{"n_layer": 15, "n_experts": 16, "d_shared_expert": 64, "optimizer": "muon_variant", "seq_len": 1024}
Below are experts of layer 7 (counted from 0) of a mixture-of-experts language model. Rows are named down (a neuron's output weights, with its number) and show model dimensions 0-127. Each number is 128 + 24 x the weight over its row's rms, rounded and kept within 0 to 255. Numbers have three digits each.
Before each expert's rows: a language model's description of what the expert responds to; "raises" lists some tokens whose logits its average output raises strongly, later layers aside. This comes from a sample of Wikipedia text that the model never trained on.

# expert 13
Second word pieces after a capital or consonant start, usually followed by -er or -ing, e.g. sp-he-roid, W-emb-ley, Av-engers.
raises: "am", "v", "at", "ap", "c", "S"
down1:089113133114132100109116099110118151143119168103129139098154109121105136120103103113141122103117076168073140141139131135176149105112152128086144113144153134120138101156083146135128121128144103130142180112183130142100173140095105201082143116133112131095098121148110148126125129113144138112131138108133121171122135155114085120118128104134136162112150157180089138182113132145097131129125
down2:110141123133128174142138101106152152181104144123095123122126133182140128130093145110150144152102118128077089137111118135153101143170063148141127120137053143140120130161102161154167120164153140155048126154114106115139116115149140112148141127115128182130134144148103113148110147106113140122102140128119125114138102149136066148139149143136132136096138137148105116159148116115120125087141
down3:144093106147102107093104147140126085152152141152094149118101140130113119137120121157117112100147163119134142107101191099177151087141136115134146147102115088102136120139131103140118098129155110138105073133088121167136129145121087143081143144108162084139105087130137127111102112136126124125080150109086160111093118131153147147150106175122105124134131162105141163095118126135079118118103
down4:144139104122149085191122113147172145131134132138123154116159092146112136107124132141105142129118105132132140119112146180112088096101100129118141099146123113136170115100162121101116140137102167158082136109153109115128153131135112152099093130110119093167112122157147141151109153128115206137143106139093104149100084166115122110124163154112091096114151153126140089126116116067119133116145
down5:130079140127145145148140142089158101116105101118133132125117140124159155137179092126103174108081079102112099144119128160112134107086142164102122106126101180122130109126150132163106103122187103115131164163104095129120129114111115170103155109063126137135128109156097143124138121134130123126115107135112136111111124126139135115115137166111113180104103102161151118131144146121075175144147
down6:123108167113119132135092158090175101139138113107125112183147160115142122089162137143074147148136133134140138123180151144126096095113134131166123112083076102124103144110121107138131100155113115137145127138160137113165163106139157147159147125133086128172131134104130128118133145111132161160137124136082103108154182151108102165125107101143113165118130116130125151113097136153098178142165
down7:103121109166127153113108140083129147124110117136110145125125155148104145113112121099145123125091138158109132158158163116138146149114123114163134118106134154084094164079108150148162162063140131124126147107118102120162120115092115145134136100113147157155165147105161107124141154150131162078112135091123131121110098108106111167129125101118105172114136135098163115155110073136184094165145
down8:096121142124161132148093093149119160110150102110142131134121154118130129146108137102115146134121114148115093128169122128135129091139126135163094126104136127152133134144123139112094116157115099103121135112144164169136134089137041129149108129117140103117096131141106148099138092107067106141101090123182106105116140164133139112167133126170171097093135137130155104157150083075094128104122
down9:154109111150096158099106125112155125142119102146175155143119120130145129140149133128163102157128141123139157125114068153143116146136148151113118137144161105122125142134093080119156119181121103114167161059139126092144117097092146145120140108162067115085152065135153135117144160118130128135127075157164116134106101113173111136146122123141122112119132133127160175155121133119154121131110
down10:124146163161152139112121129101112124138141121092113125111167114117119124106127099120118126146185155159142135122144099128120126123162104124100147107124138121114155154213111133141152155136105185116100163142138115089086136155133161127156135072147175139113144108160105091163117177155151093144117106111128104122117106132096116135119101156096104173165133106096128155115124141136133153151113
down11:123146136158123126093134125149125125148134116152159116153148131154118119131107163075119145156146133159144108109106113105156151118135100135134150119126145150110135127091105131083151092155134115082138116148140127113098123124071104140117157116097103138135164113107108091155188127110155161185062130129123128136118130141139122088081071097087144120096098133106098098100122132135157142103106
down12:092123085139156104133098135107145140107045145096109143106102141118142147094111148182145145108127124119108152100177110099149167125123183131099099111160105147122151162126117127107123113096155145145123126108142107141106142104103131180135154134116112166129113108128146127153109097142120170124165106159103126090118125091102116124151136094128127133107090123140124148166137156165123098156158

# expert 6
Words like film, album, song, game and review phrasing such as out of 5 stars, plus table pipes in discography and results rows.
raises: "-", "s", " and", ",", " "
down1:142094147126101135149145115116132132102135181179114133110162123159128157174130124126142126144137147155146104144096139143112121111148105132144138128155146107156148140104151088127135121169172116144124119133124121149117122149131061129138060098084171130119176138144159148141119168127144107146135176144159139160100167097171111106091127152116130111133123163112152142119100087127165165124139
down2:110106138143159139119099165081150123167111129103152155113117115094136162100199110106141102168139175103142132148134118145139139084136137094145153122168176119139112134119134144178146103154122120110120123075127153085165120134136141133109159110114151110110099108099113091128145148135101158137082076130106139113129126139141133138135133126153146124114148107096111098085124109100147099113081
down3:124161156122111129146147112101090112106115133112154112124140169115125119140084139127087165105121104082136113100103134115105130124140114136156187127119122171128159098121181096112107125049099101093112161101065137133110119123145159125111147101114156111126149137106136141163122137115103151101125144115119069147113160109167088111117132106118137132108104140128133141104161139124092099139145
down4:125087143130107138089118118139159083141132139176133093138071117145143107163136149131132102158109131142150149126111122123144154153145129119142160152110155121128124175101088127120148104127132154107158133127103125114123152080157176124126122090117093150127141148094097105130109108167167144151123075122070146121121158156131124143080095111122101158079128116129185120139119116170122152130138
down5:051135150132109098148100110104134140144156100113138101104132093137147130109154134145117113148132137134121111162129147143151169136126162073143146117149090099093105142113139165129128098125108135160148139092104157146105132137130110130167113144115112123170127128198124146089121086139109150125163131142124127143101126190118083162160144096157153126161088139134113135168124134151115102124106
down6:157122128121152112112136125144148157101149104140156093141094104101142133081143154109159143108138119104127142112151132070139095181161153164129136150153134108104088137113148107119133119133110131119161079146120095122137189155086135106103091165146144109141148160123102126129086148170090150116129130135094110157132137163135125114133134077136086140107092114153129123112137166153099144152099
down7:112115129079122142153154176126126137103140135126143148142165111169144182115122173108113137124093111152125146141084121142125145082135120119140118099118124110152139124087113147136176116122149109180120110157120112089108150153165121109109075127105088138109142145136131120143135145139133110159174133103164124126115148127141088120136177111072111125111125132136126121139184103117151150188166
down8:128101150078177166123091134133156132141132098113142109149128108122121126147132069128095154133132127184129156128109135152160096098156148171176123150164090120122153090107121130114104156122121087134119153111150101129187118134120121168110099129100097128137121125073138146139114155106088144122104117132141086101147127139103144143132144131159137077104158141145089099100131152116113153131142
down9:114109100173142097111114127128123159147169157131123126145113128138132119176107159156130146134119130128094113149134117082104154094156107107065095111123135160095086089142145095088102095133141112127085130170134121135145144142124134095180095159138135142113133159175151119162135101155142144165119098136109150123156145123121110119106120139160129159085165124135130095097163088141125122143101
down10:112143110113111149106146113125150096155147136116106090123079123118136114135069126131104149133128090159119128130145103110111152109119112129128125166075092155154118124142096138114081063162117092178124114165139116129139135139136150101124099143137156123138137160127108163083102105075146091128148162136124129114117096174158107171091131166170114141120149115125138144125127143111120171129160
down11:140123112107110168163084124194109143129116130135136112104143125090095105121145131186154095119094130164126139103172125115122157125082119079103098108125137145124128126147100180090142146106170135148091136117143126138188152125138140090133145118146136095094093118111160131152129151135099141129151124120152111152136119100171117091128140125129119090126194178124130122126127133115130123122136
down12:181117142136114142114151166152156105140143122099130178129098142158102132103131134138173121077102117144129093090123161122158101124151146136066157104110161127113114139144194107160165137085115154128136136099137136120115132171111093138119155163123129144146118081118107099145103157151099105106128132094114120095146099102129104148112114128141110107141155097092133100131164110167150119127124

# expert 2
Word-internal pieces after a short stem (sw-it-ched, am-id-st, Gu-ern-sey) and common nouns and verbs such as wife, House, well, get.
raises: "ers", "er", "ing,", "ing.", " to", "ing"
down1:143133135145143133149119126145174142151175174119112118083096122124093106088180144114105119156116117158139108152111144178143091124152088116102112150071151127110152129169126132123056106138177114172138129146140135134123134098144110117133134140126133097114141147134138127167122138123094089104182114113112154168154088104137160133106139101128111092136160150104128142106131110129116122148150
down2:105127155079157081126110108146128095104111123132126117130157134097102154129158136124118110146112210108121120111131096101171091134126058122149123131158178120136157090134139137117118118146123093138136135121135134122138154116136120114168098121118109150127135142168095108122117182135129158162161128126127094093136140136155108143136106118134126096110116104123091142131110141099051087107113
down3:111152096161173155147143115099131088146125144136081142148162124152133125127147096139092086178115102114130119141115132156132109122115149096095107141151136102116133106178109118166109131112132183119136138096165102121155153147109136126129095103128133122129117083126175120112090125142186107109135071131131129103122172144101154124107107110133137165137141129157134179159158132139171136150107
down4:135134093112150092146139131133134168116150147077101132172079170142153105111167137154083119131080142131102088086154134106136093099148090155137122124141080105100124114130171123145104126161100101132149091126147122118122138120138134141127098154103097112149124140161155175090130127125120149121142138136106117117150159172147150074134152140128099091092120130144104144135104112130087110118151
down5:116099100140130117090122101151096114107130147114140141137141149128120095078099126132097165127140117126134155106153112116110134125104134089100122169138094119172118093166155110184149116157172097096148121108140136154162116134111195110122167140125123132106095106091119145118144105106092090135120147146159110156124143112114107112078093130138134082126111092114130130142112101148082160153147
down6:113134115111163179143122135107084190147159144120129111134123115142135094179108096128130156110147137130189094160108143119102121106106118141103089142166136143115116135146110134115099163133091151127109116136138130147118120156135112136145180087124174143079147174100134133111141128147111134114132128158120097076122151120145101106103136103120137115150173100164141106134145138106154125127065
down7:105066111147151109104129146124123139123113153138134153150113102123113174123120106126152203088115124126164127160170143150121148107134153128144140169138118151161157154116136147146124148084145146175136099187141078165119146108136083154149136147101132114117120173132092124132143105155148146177166089112150137127100128119144128119097112134132114153108151115117131118081129158152125158130122
down8:137143141118122130158145087175136114148122143137142112107131134118146168150123095140137140161069072125069139095149116087133133150111117157151102126102134131126110125145146116092104120114117133109108134131140106127117126146085150135098113083113113103061116143136130161110179142108097078112152113182153141135183121091108101109133117154163147165100151114153154141143126107134125143121138
down9:115122129134068119144109098092176145079176169144150091142124097113128167123105155082178099106109139122129129093111095132158124123120139164169097152102090110138135144096160136125114164148115133087130105128095105151153130130156150101128117115091145152150094157115113107168121119106114148107125122101146114120122118132108105136123128105131162115070121157110096090120135144139139093122151
down10:107176111141121139126148100089086133149134136083119109135136136095120157125085155120113159122131120086137121129101150122096105101138096121159149104140171170177172108132140156115102137112143115099125079131077134201138107156136129118121119159087156132127139120154124170132149147111154140139121143101140077168117130118137147156118139097132108164141150116080092129127119099124100123119132
down11:138142136147143114131138100151135109076152153124149159136132115131145101111101168153144135161112138134119181101106088144148086129121155142095173144094128124086105135111133118110113116102113147138116111093102168122136139095144122154125122127137132102159091120144139099169135079094136122157147144101143076136150125115128091158165082083118089164146140134085164118086144098102111105122123
down12:123107156116126142138079094109147146149134113122136119169156146119143083112124169144139128105128155122116092121137094115130109155111120120113131118152184097148114117139147169190134126102161106127126118121096116104071108125132123125159129162134150168119104127165161133102182137127162108145142095134134105120150086084080151154150074166114122142100130108109130119152166131113108161145130

# expert 7
First names and final pieces of personal names, e.g. John, William, Luc-y, Rud-y, Tiff-any, plus month names and dates.
raises: " and", "'s", "-", " ("
down1:126176123112117122116111132108171128168131141112158134154096128149102120119104142191123118111123113165114140168111125133129136121088159101123110121092142125101106170124119157128102085137102118135132141137095139141146114049147159074125137158108126099135123117118171185136147155131092195142090118138131115156149159143127103149148133140155104174116141155105113133102125111107133111130110
down2:146092111103104092145144129140137122162132131083128135153155110132138114122066109143152142113119148134126118149099177119091117137131101119155129127177124135122094101126147112156107121097167148163126123168108111107091143144155109178133136144110178185152111136101134099132150097155105126174116143087179169146112149134124159141134163130169126176116144141113108138098118112156121128133155
down3:135128098150142115123181156097126137080149195103168107149103137181128110166109138095133136148115142119096174111148121134182152129122131159190151173164121139108134154166174107136146107089127100114101125135087144127136103165127121129131117113146138102145122128147134142112130146095118143130098112103106158153093099162129139101142158131136131099113143114148123082144138097134136146122130
down4:116151115121101117125099146109148146154124113123117119161129088155104156144092125073099118106144109123122146122089146104169162123099112161152138124096142163155098151138091125138147155132072079118115149153118106132152104126149083122124126178174121123133119150136125159099129150119163124151121176092103075136157127131119078155133128122125142135116099147073115084127125136098111125099146
down5:087138086155132113150109124143168131116174164097180156133117133132135118117107092130099125162114119114100145158076094128143155165164142108123112135095120139122142176125084099149126103141154136163107108132108107115115156102145121141176176129143127097173132128149152143128107126116126130092138157164122130133100109138120116135193153134131128175169124111117099149158141139164131119121169
down6:127112101121125105155128169075137112099139108133104142109136138114063171163125109121125147125171128110159144161148096117095123166125140106101089125131181152148121168126114138146157130131111109110130081088149168145117156124078114140146159145113159114104146086140089131152109132142136109142167147120114099138118129097159165093114109187152129097110109106115130097124108161148119132138133
down7:157144153134123152155065103108145130153141140144167140118133133118119112149110130082124087141144172162111143105121136130125171133157074151143110129102131141108125088173119157119166136107165162108103100139099125147119165117129080141116119125119170112139173126113112107127114154138162118095086134110116142074139107126124093163113127177134084123103123089111140110153133099143156122116156
down8:125137112126086138109102147174122105135114129082149136198138127102139098145125130163108108126128101170148163143151118119136137128156109136124126127144141136148103099109089138123110098141148097135161120135119127105142136101086111113103116113075119119116087105094123153106156106128065143081106156099134112100076177128120117137145125114099133134162110161161067143098111155148144118149122
down9:141138107118133145099077117118106134119173154099131137092091130150141109142129143115086113105152136164144127086113155143115139117139126110155101137110120150104145148143102131158114132139128102081137101128140148114124173150160129119121164098126113131106127151093131145139139141162140178090104101166116143118119172121183153129090205115125201146127100134120146108123133152159135118154091
down10:101146132105160138122114141135078137102144117103128127144143107133114141099147111130160149124110118100095071130174130141135140156126125091145133079132127141107085159120176159156197117107167074140162149146150125107107157113141100125120107076132119137103121123162128172096136119108128110113151127115174152069137115116071125122127135096152142128116109144119132104131101154137147106155124
down11:108142171135116130153120121178133126096104110124133131128137119151140128080105112127111158108111151153096147127137085098115121148165084136170142121137118111110097126115186154163104138104139130112128112147088101175172116119101152118137088118112132171146142149143103119128120122184165133124116092193113144139108121148143128088101109096164124127083123169130098149159130100121094125114123
down12:082142140110137152129153149098126146161154097115147101136118120103107100143128109113119102137121148145148084122148153087078158150142087167134096132128135138130093100113127124147135156144146133123119118179153135143135155151104149122156111111147141139080152156090079129121135127182129086163101128149140122136140123140139156193103179149175092116133153128126111140165136156145141114086148

# expert 15
Line breaks ending sentences, headings or list items, plus the first piece of a new line and title words like President, Kingdom.
raises: "-", "|", "ly"
down1:085105124182129148135133154114149105139160102099152123182164168111126119103155108159130127157193121180112109122138098117096136164169090137134165134075155131156112113100090140096144123134100150142079102127121124164126112158138144136141139144144119143102129126170108118138119169131140136123124128113147119109136138094141132124066136111126131084124109133165119116101119106152172138139140
down2:119128146175133118139149093073091136114115121163078101102130113172117119110126160121054119170120121098108132149152125157114144114098180129113154104136149114120141121121108132112158170123142106136090110092124070097135134119138161134132148136158117106116143109110123124083109124115133099126157144119105123110135120148089112114146134103098149117118144088155137158186126113084160111105100
down3:087109125128157125152088137150169108124146115125132155147160110118107104110113144112164149147132160100116134071119127107125118133159094141095112108069100095146147100164155119113136111147110136138118123126126111102109116137148159087117117133107135125151054139113143128135135140179116189146129107174141142121107110100143095162155123163129068161151120132128096106168096115112131139148123
down4:141080129137170152150161128139099133155150133087157130127162145138098154173144080146123099178153117147151106132133134120136128128131115111096107164112111137163130089149161138091098113117190152145127141120153121107087124124150155079134102134105152119101139081137099139160115119136117130133160135108141085150156094113133111127153111174100143110157167106126149108085118167152129121126104
down5:158141128123070159102149131075121148151108122163136111153147131138134141098162099110117130164111137149144118149088184149127089093174105141149121132103121137143111151144087095149092121110124109143078155138092133136128099117144145170140094120121106169151126128105155124160099164130126091122080136166122129173120168138120125145139137092114126095125116097108125132151157125146106172114149
down6:117135160121120128087108172161109136138136102121135139098109128128136120120172128087138160127161122130126138136071147155111154127151123118114134143116130115130127115117134153134155101163153109105138074119129171105150147110160086130142166114112163138126140151122070146169157170146134164110156104106098166101144127127097148146090143099108099141181124094145126170145148136173149177140107
down7:120132103125132130073125160144128095136107107140109142110121141165127086136125122123108100100133092109162158136096155128083102099160134125103152173139137135115121131126096126126136120141071129160124129160136155109139129163115132126120099160131174090095181135158075150096096159110117156141137142147115100094104103080099124130084122190130131135102149116157123147091110144122152099145130
down8:100135119153106140081110163114162075125154118122101154148132144108126172095130097108118128149095122160159134093104123086171138117105129115093136145114130089157106136137065118156130153089083125125156164108148105132145116120103121086131141118151159084169103129141163123120134142140140138099103172103087141140140114135120168170113102123134113114111134134158125123132169130170165133125145
down9:137095130096142158155132111116136127125089120145133122162067128093130169097150072133151144141066090105127145112128121135174145119122110142137112117130119102102136173140142136104120126150117120142126137169155053111142125160127162157124136105096113143143113141130117154114154116103113115087135133108146122184105115172068173109088094118111116112119167145145123122125104138123138108134130
down10:110099117159124135188125113148114154159154134105141160118139118094100150117115079129114083089141145149111147122134105092103127120121092141097164118138137068131155122126122108120120101138169211097122170091111121131124111140115095157125083185155139113081116135086127130169137107138157108107129162097164096141127141132116116126106125113125130143128101139121108108137111128103129112132155
down11:078176154124104099148103126103084153158111144111097113113143116134141119122095119151124144109150160112152112197120128137110097149106114135147126140177080145146177145106165124124138156070153149144111132135142123181079129106098136139128151142145164119111171113097115182125138154139116128125142140089133114116132137156137130119135124109115125102093098153127097151169128110107112161152127
down12:149146131151091134098145167086133152165150131140123147133107118136161112114083146100143170113099131121100149118107140112174105138104117115132104085136115089100092121119079153147160127146136114093136148182098093134110029155113111105117107170128137119140143132172127156136108088119136126121119136130131123104099168133117090125157123106121127128114154125152112162159155144140117135126131

# expert 12
Syllables inside Indian, Japanese, Arabic and other foreign names (Y-ash-ika, Sh-ank-ar, Kiy-ot-aka), initial Sh, Al, Kh, and position codes MF, FW.
raises: "'", "al", "ud", "at", "all", "and"
down1:151122096135101131153121142165145114115109130097147125141146113117102093132131134124150158154144092107142178150087137121141171101154143133125094135110160172112117146149175160132160147102131126172087154126129154110108128118120148115104127157153157108112146069119110115133099122129063084125143119107161111095139125135143059086136146126148148130153090133095101109114125143114132094146161
down2:073111095093143141121154105106174096084149150102142173134110114102111106100073129090145146121102099128111141102154142087151121111145128133107174132132095132128117142181117090113114097137082103150139129113179110144123133140126138145145123148117107147151101136128124177098134130104137129103105132113134156134097177137134135120116145114096126137094137104097146151083097124131132109156184
down3:133146118153123130124145093146120102120098139120121101171169160138108121165146143146114168127126093141124156160149120132112113142137116127155149085119141089152139144098130148108143150148142126122127115140123162117092118104111159078165081142138175121099142123150097187144127134095161109106143116062170109110120125136091131087084145151133116152129135147131172152099108145178132152159128
down4:145169132160130077155129104153147164150134134144085113114174150131126127140115134152133148137137155138150113139143113126140114173086136073123122115130148130128125126140178120119171116134128130103168102110181159173156189124106128137128142086175129124165121114169127107152081149157159143137145153131127155123128114093115117139140111166185090105127135138117136164149114101108154145145125
down5:136157134135130156128089110115129117142136148142125135114148158151075084142139107133080150126142115146122155131100123131137094164094069094131117114119160121123090185100148182163111143101110135141123131145120166120130120079127164131120090093115117162134133118113103120167153141135097146140154097152129143071106132116131119137083136141158089174147118176150134153136149126160151130118104
down6:129155114167113106144110109133154101155128154119112156164133114135134148123172143099109132110100147123093120095135121126162131090152158103106156133145132131139179114115105109176143145092126133132109079160132114170113136119147114123122153137144098081133103104161112103099142124118170141128119127125136097130111164079115121160121128177139087144127136162090069083084145176139126132110104
down7:129099138152185157160154128142119091131164122154140169080104155093147154143122150125091140117136116121105124117162133122081146099154123123136129165165125122131190117127171113134182134107084147133145102116145166129161104136141138142197130110157131143155089093138156143149119131102130115129132068155128126136139121096123149132095136141167121109137169111117113123125150114132099095118134
down8:135115144146155121145125107099140134172133145126128168143140139139134116153153113158152122146101148120165121118132177126124108125155124108133073154189152102100119183157150091108160090106096169138110080124086154163109131109132099106097160143149147115149125142147090110156110126160169118135131139114085141115116120131154099134091148097129111115123101130115119099166172092147147149151145
down9:127076154185105121122129122126097139120123191105099150123168087156163159107128153121134116162094178073144105124152087138124120161163136143103150098161107086127168146136147145144087084138139113096131108139111115161122100138094113142145121118085172108118118127156145115130113108084144090151128143129144113116099130107157145132130127105138127129087127113100135150140135119132084140130127
down10:143118092160085173138104126087132131155114146142147129112111133168126174135138148142138103188127113166138141108179114153121137078116167127140150137125137116102135121131128138117136123106140131148079148102081128121084094160113154087132105178158094147038116132143096124107132124121110134103114091086115100129123158125111113118123090129117130145135136114145105130137120109129109172126117
down11:165126096121114166127067098138107156130153123161142100146152121110114118146117115126148152109147096119178106125104108140148104176120139108071147152134097110098176147116110128093117168130138106104161126085127124130117169139124111181127142102125145116123106105128159145129145098137117129125134149157117116117154133106100103090139131105117139121179096131084150117092134171180103104140092
down12:105149154124156108133116139141126158112141109117136143134108123109116140164151103143114121120145111125113153131126110082149105157169160143105115158110139083103136118094097127172126170112128087105132115111104088117088156115108130115132154125110125124138104123181151091150114106094169104129187146103154110098181116120099157148142107124163082105136145119119116131156088156106077107152090

# expert 11
Middle pieces of long Latinate words, usually before suffixes like -ation, -ed, -ment, e.g. determ-in-ation, int-ol-erable, indec-is-iveness.
raises: "at", "ating", "am", "ated", "ate", "ad"
down1:057112142144149118163149128118123119145106136132097135122155094148107144097134091137158138131110133149104119129150093115165107113145127168122161171091114100152110154116143107104108123105159159174127123103106084063092165136117091163157132134116135105156125159160111143131128152113096146158098131142150105155189121143126119148154118116117114180139126143146159130151109123103146113136159
down2:171098171125114114130158160138173147147168155165155137146080162140142162130138117118106125146105120094112104113165121101139131127093145161152125136117119091121154146147140115095089125114089111176142092120143134148141131113097157156115111103141124149140140143096172111136110103134116140095155151160173156153129150139147125124120163120111168121140172133115070066133138118148110141131152
down3:109091113136106119141147121103130140141136104170071103167119055128083109113141108098124150108116109141107139096133142149118156117140118166149132142095095149116087149136137105126142149095137144139138126139133108134157129171118118149149097129131141108127149097106115138196142081126119137101101110091131162119108097120136126124106061139114124161100128140150158146132121132184085095107145
down4:128067102145119145122114135116116123116125169116123150100155134125130128114127080132117156135115152063111174114153154127135101149174127073125142124139167134152158146158115129113154122103094108127143125126165154119120138116140134117152143153142151152092126095148103122140143142069121101174157098076133158072104131107096099140118115108127150115106133197121118167161125134121133123121110
down5:095115124138141153106125098147118117116152106145124123088086120144103108127078147133136154194162150098140128103119095122166106116116164112129155112169142107101125146092099128126117117096122072117106115144097159157148105136137189113103130092119130092136148134144152160104097119142158113104122122122122142125168149103092119101077121114197147141134079132114140144141101132118124121137102
down6:126133108130094139161170143155134155135157124129175168136178149075131118159127152106103103109098148132134147112127129130122130153119127130160139154106134141124137127066115187157136096116099148113116106126119116109105137089132131158105123132127164146123088144149105136146148127137185154154162157131084115141144086134152129142161119123126111086103174154097124093163114114133140164170095
down7:133159138133155116144173130136113170156128159090104141157157144125142110060095128151143129126110114173123141127142128138099154155134178114155126155134149127095124118120104145106127122130125157125063054122169123137114135151156123143090117140099119144115135152105168155126096112148131177123144115147182106147153163162110146144145148104126102137127109142122122141089122095173142134157121
down8:115136169116122122090137166128118109177102165123117163109125092110163122128099145131125131115121108145076172115149130131127159130167147125077126142095145132154135130120116118111105152169147120118105103089147166105130135124089102147088093109096135150109157140108129127184176139095185139153080107101128123153139163121089111112114134137099138160115093120112124133136140136107098108104094
down9:108141130113119149138118123159118126136096174150161159151116126093080152096120144114112135133099122132134138088148143080117158100128104150139108135124117126131124113120130117114143096115104127180098159176084132112118160153119154147177103149114116172162102160150160158103108147121105152132128096127140123172165148103096115135144122170112156086146131183115103129130100117155112080124093
down10:126055119141132135101124157108103102136086162149135087141111131129123153152137105106093123143131172150093149127170128105097122107128102122151169115109127132160109081161068137131098091139176147125117132129123084143095127159108146122114147132114130133062112163139134126134109134091123128135126132138149104128122162108095137117078156128086115161127142117135148131156113168122085160145143
down11:108143150123133087134171166102118115152083127089104131135148122128129112126172125125129160142141172139113119137150130114117130151129132141168123122113127178134099141149169138080131147092137087106134157175126132103126128138108092143122117136108118139163133136137140150148109101089143091127119181099108135055082103144173122098153103115121132109122081130146097100135098155149098112167147
down12:093145144182124173135151125067121117123116097153126134128137129141096128119121124133141152163107128160097124111133104143173113153150136152138132069087166129106111140162144097119080094157104115112125152130112095084114119117079105103137146174119150136138150102174113151075108145111109101084103109103115150137113123142078110134111110134083110136126138123165120143131120124154111134129156

# expert 0
Determiners like the, The, a, his, all and modifiers such as Republican, major, National, usually after of, in, and.
raises: "al", "est", "all"
down1:122162148160128108109112121146098113155116124133128144145115175066155113177115136130143131112057147097149118142174173130122101172148121113185099143126133152166154126141134163163106101140115115153142108147135149116126157136141134118154119138122132114155143154122116122139155137063081104112134165140109131117136153093087112163129129141081160139098132137121149136148108144162152162143136
down2:170125114095153124097107167156150120117077110114150105112128142094138130140123083142114099101179099127132165103101157100129109108083152079138154107142093136117140164106085117146144159170128129133150143165113113135163126115127095126064108093141116137150108150142149090137115133109128170126139172149125143147137141138129170142130115155120117119114153141116100130113083124159113095128086
down3:120158126112128111137198116148088157146086137136101122138172080133108149130132128182121123121094117108130116088125107094120122135132144155149166133133164108107175114111124144139160156129123132162085118157129113107111129114134116124149115158117129124128117092120146118187118142146162089164088157119183128167144101131139152139107123161068148123169115131109129120117143143096152131114089
down4:129131104150102133122101121125162167146119158093126161104140143098128089097152136151145132099146140140100103145118131132133105131080110122125084116070150145141062118097154093119115163097099061093139100120100119097109147143131139161103107082123105137105114128107160135159107150155186189129147133145106124094154089106132119109148126108133135122129123124135104154135134136122097115113128
down5:124106131166109164130109123152126112096122162140121099128084061145118145118143177135142106130071154167130126106147140110099100154140100115132107109124094114108097159120149165138087119132110157148122144118154102108121138124116106075158123176160104107160149134122131154145093151132140134147127073130102097144118129109151132137118147117129127132110149140137145148163106067157078134135174
down6:094154142126156066166142169118141127110087115098132187161121099120147106128094083176148158116126147152104181130160118115129117119110143115140127153152115128127129125162085124138149151152102125097115093137126131135105174126125150088141082131108153132141089142129120119168175156143128145127118132117156136113176151130100154133126099166130102103132136132140140142107088159090092145124120
down7:064124192114125114175159099096143126175126147114165108095103151125121134125135111157140118140103105187116126131134106130109121111124161107146115156075102172117133125120127115110150144156138135126068109114097174141147137171152122130156132137117125137120100131172106123136155124102151109122152091126150134142137132121120107098143129089121166141113087090095133093101152137117119074124130
down8:148141166132133154162138158056108189098115157169139171132118146154097113097129125142121114145133133149168130133104125177113098105136104152130139168135113121119131117120163127119114157161137084102142162101119120145137155156125110153121119142142100142100101087083130104150121122098127129157115059112154153103112129118135155091120120143117119098138128088124148097122078136134097123153109
down9:132101111115114124085135122111120111128152142154110101184136159123157113141093153129109117141161094097121123125151148143114122131160120135135131108085115169111104127099075093109152163161140068162134095167134085129115108138136131114165140093113165110186128145127149133109127159122124134145149142132148177091121125112104132121110118152110120095107168143140154168121120196122118138124086
down10:114104113156121080085138156129157136140113145110138139136180129115146059157127130129132179109090133155114127149090099124120132128148125110149104128143170121129144156114097116109127115136179107150114100097129130089159159104120092132098157089142095155111146130176124122079109083097158144139166108142124095131110124132139124142108126132144101112109162099127172151137113122093130158088148
down11:097148096132124104105146075109106111155105132112093119110109142154202148120113111125153144139113104116133183161116130115126126131135096094122138161136132136137093125143134157117162143107107126154150150122106111102095167128157101135123118111118135132119097183160144140172160154158143123152147126155116144105101151138110107112072143126142118082102125155183095101148151106095104130171143
down12:167169109116126168154128135108135122134128105134114141109171145132154091118142140146145126142110098152158140090103153164164142090166138093107151110122098145069131127120136150181144098162152130135133134108154145151133117101137110115127138150130162145140121131171107106118154097158153120112108110119134172111106113143115118149106146085125149120069091097071121082088146140136131137172142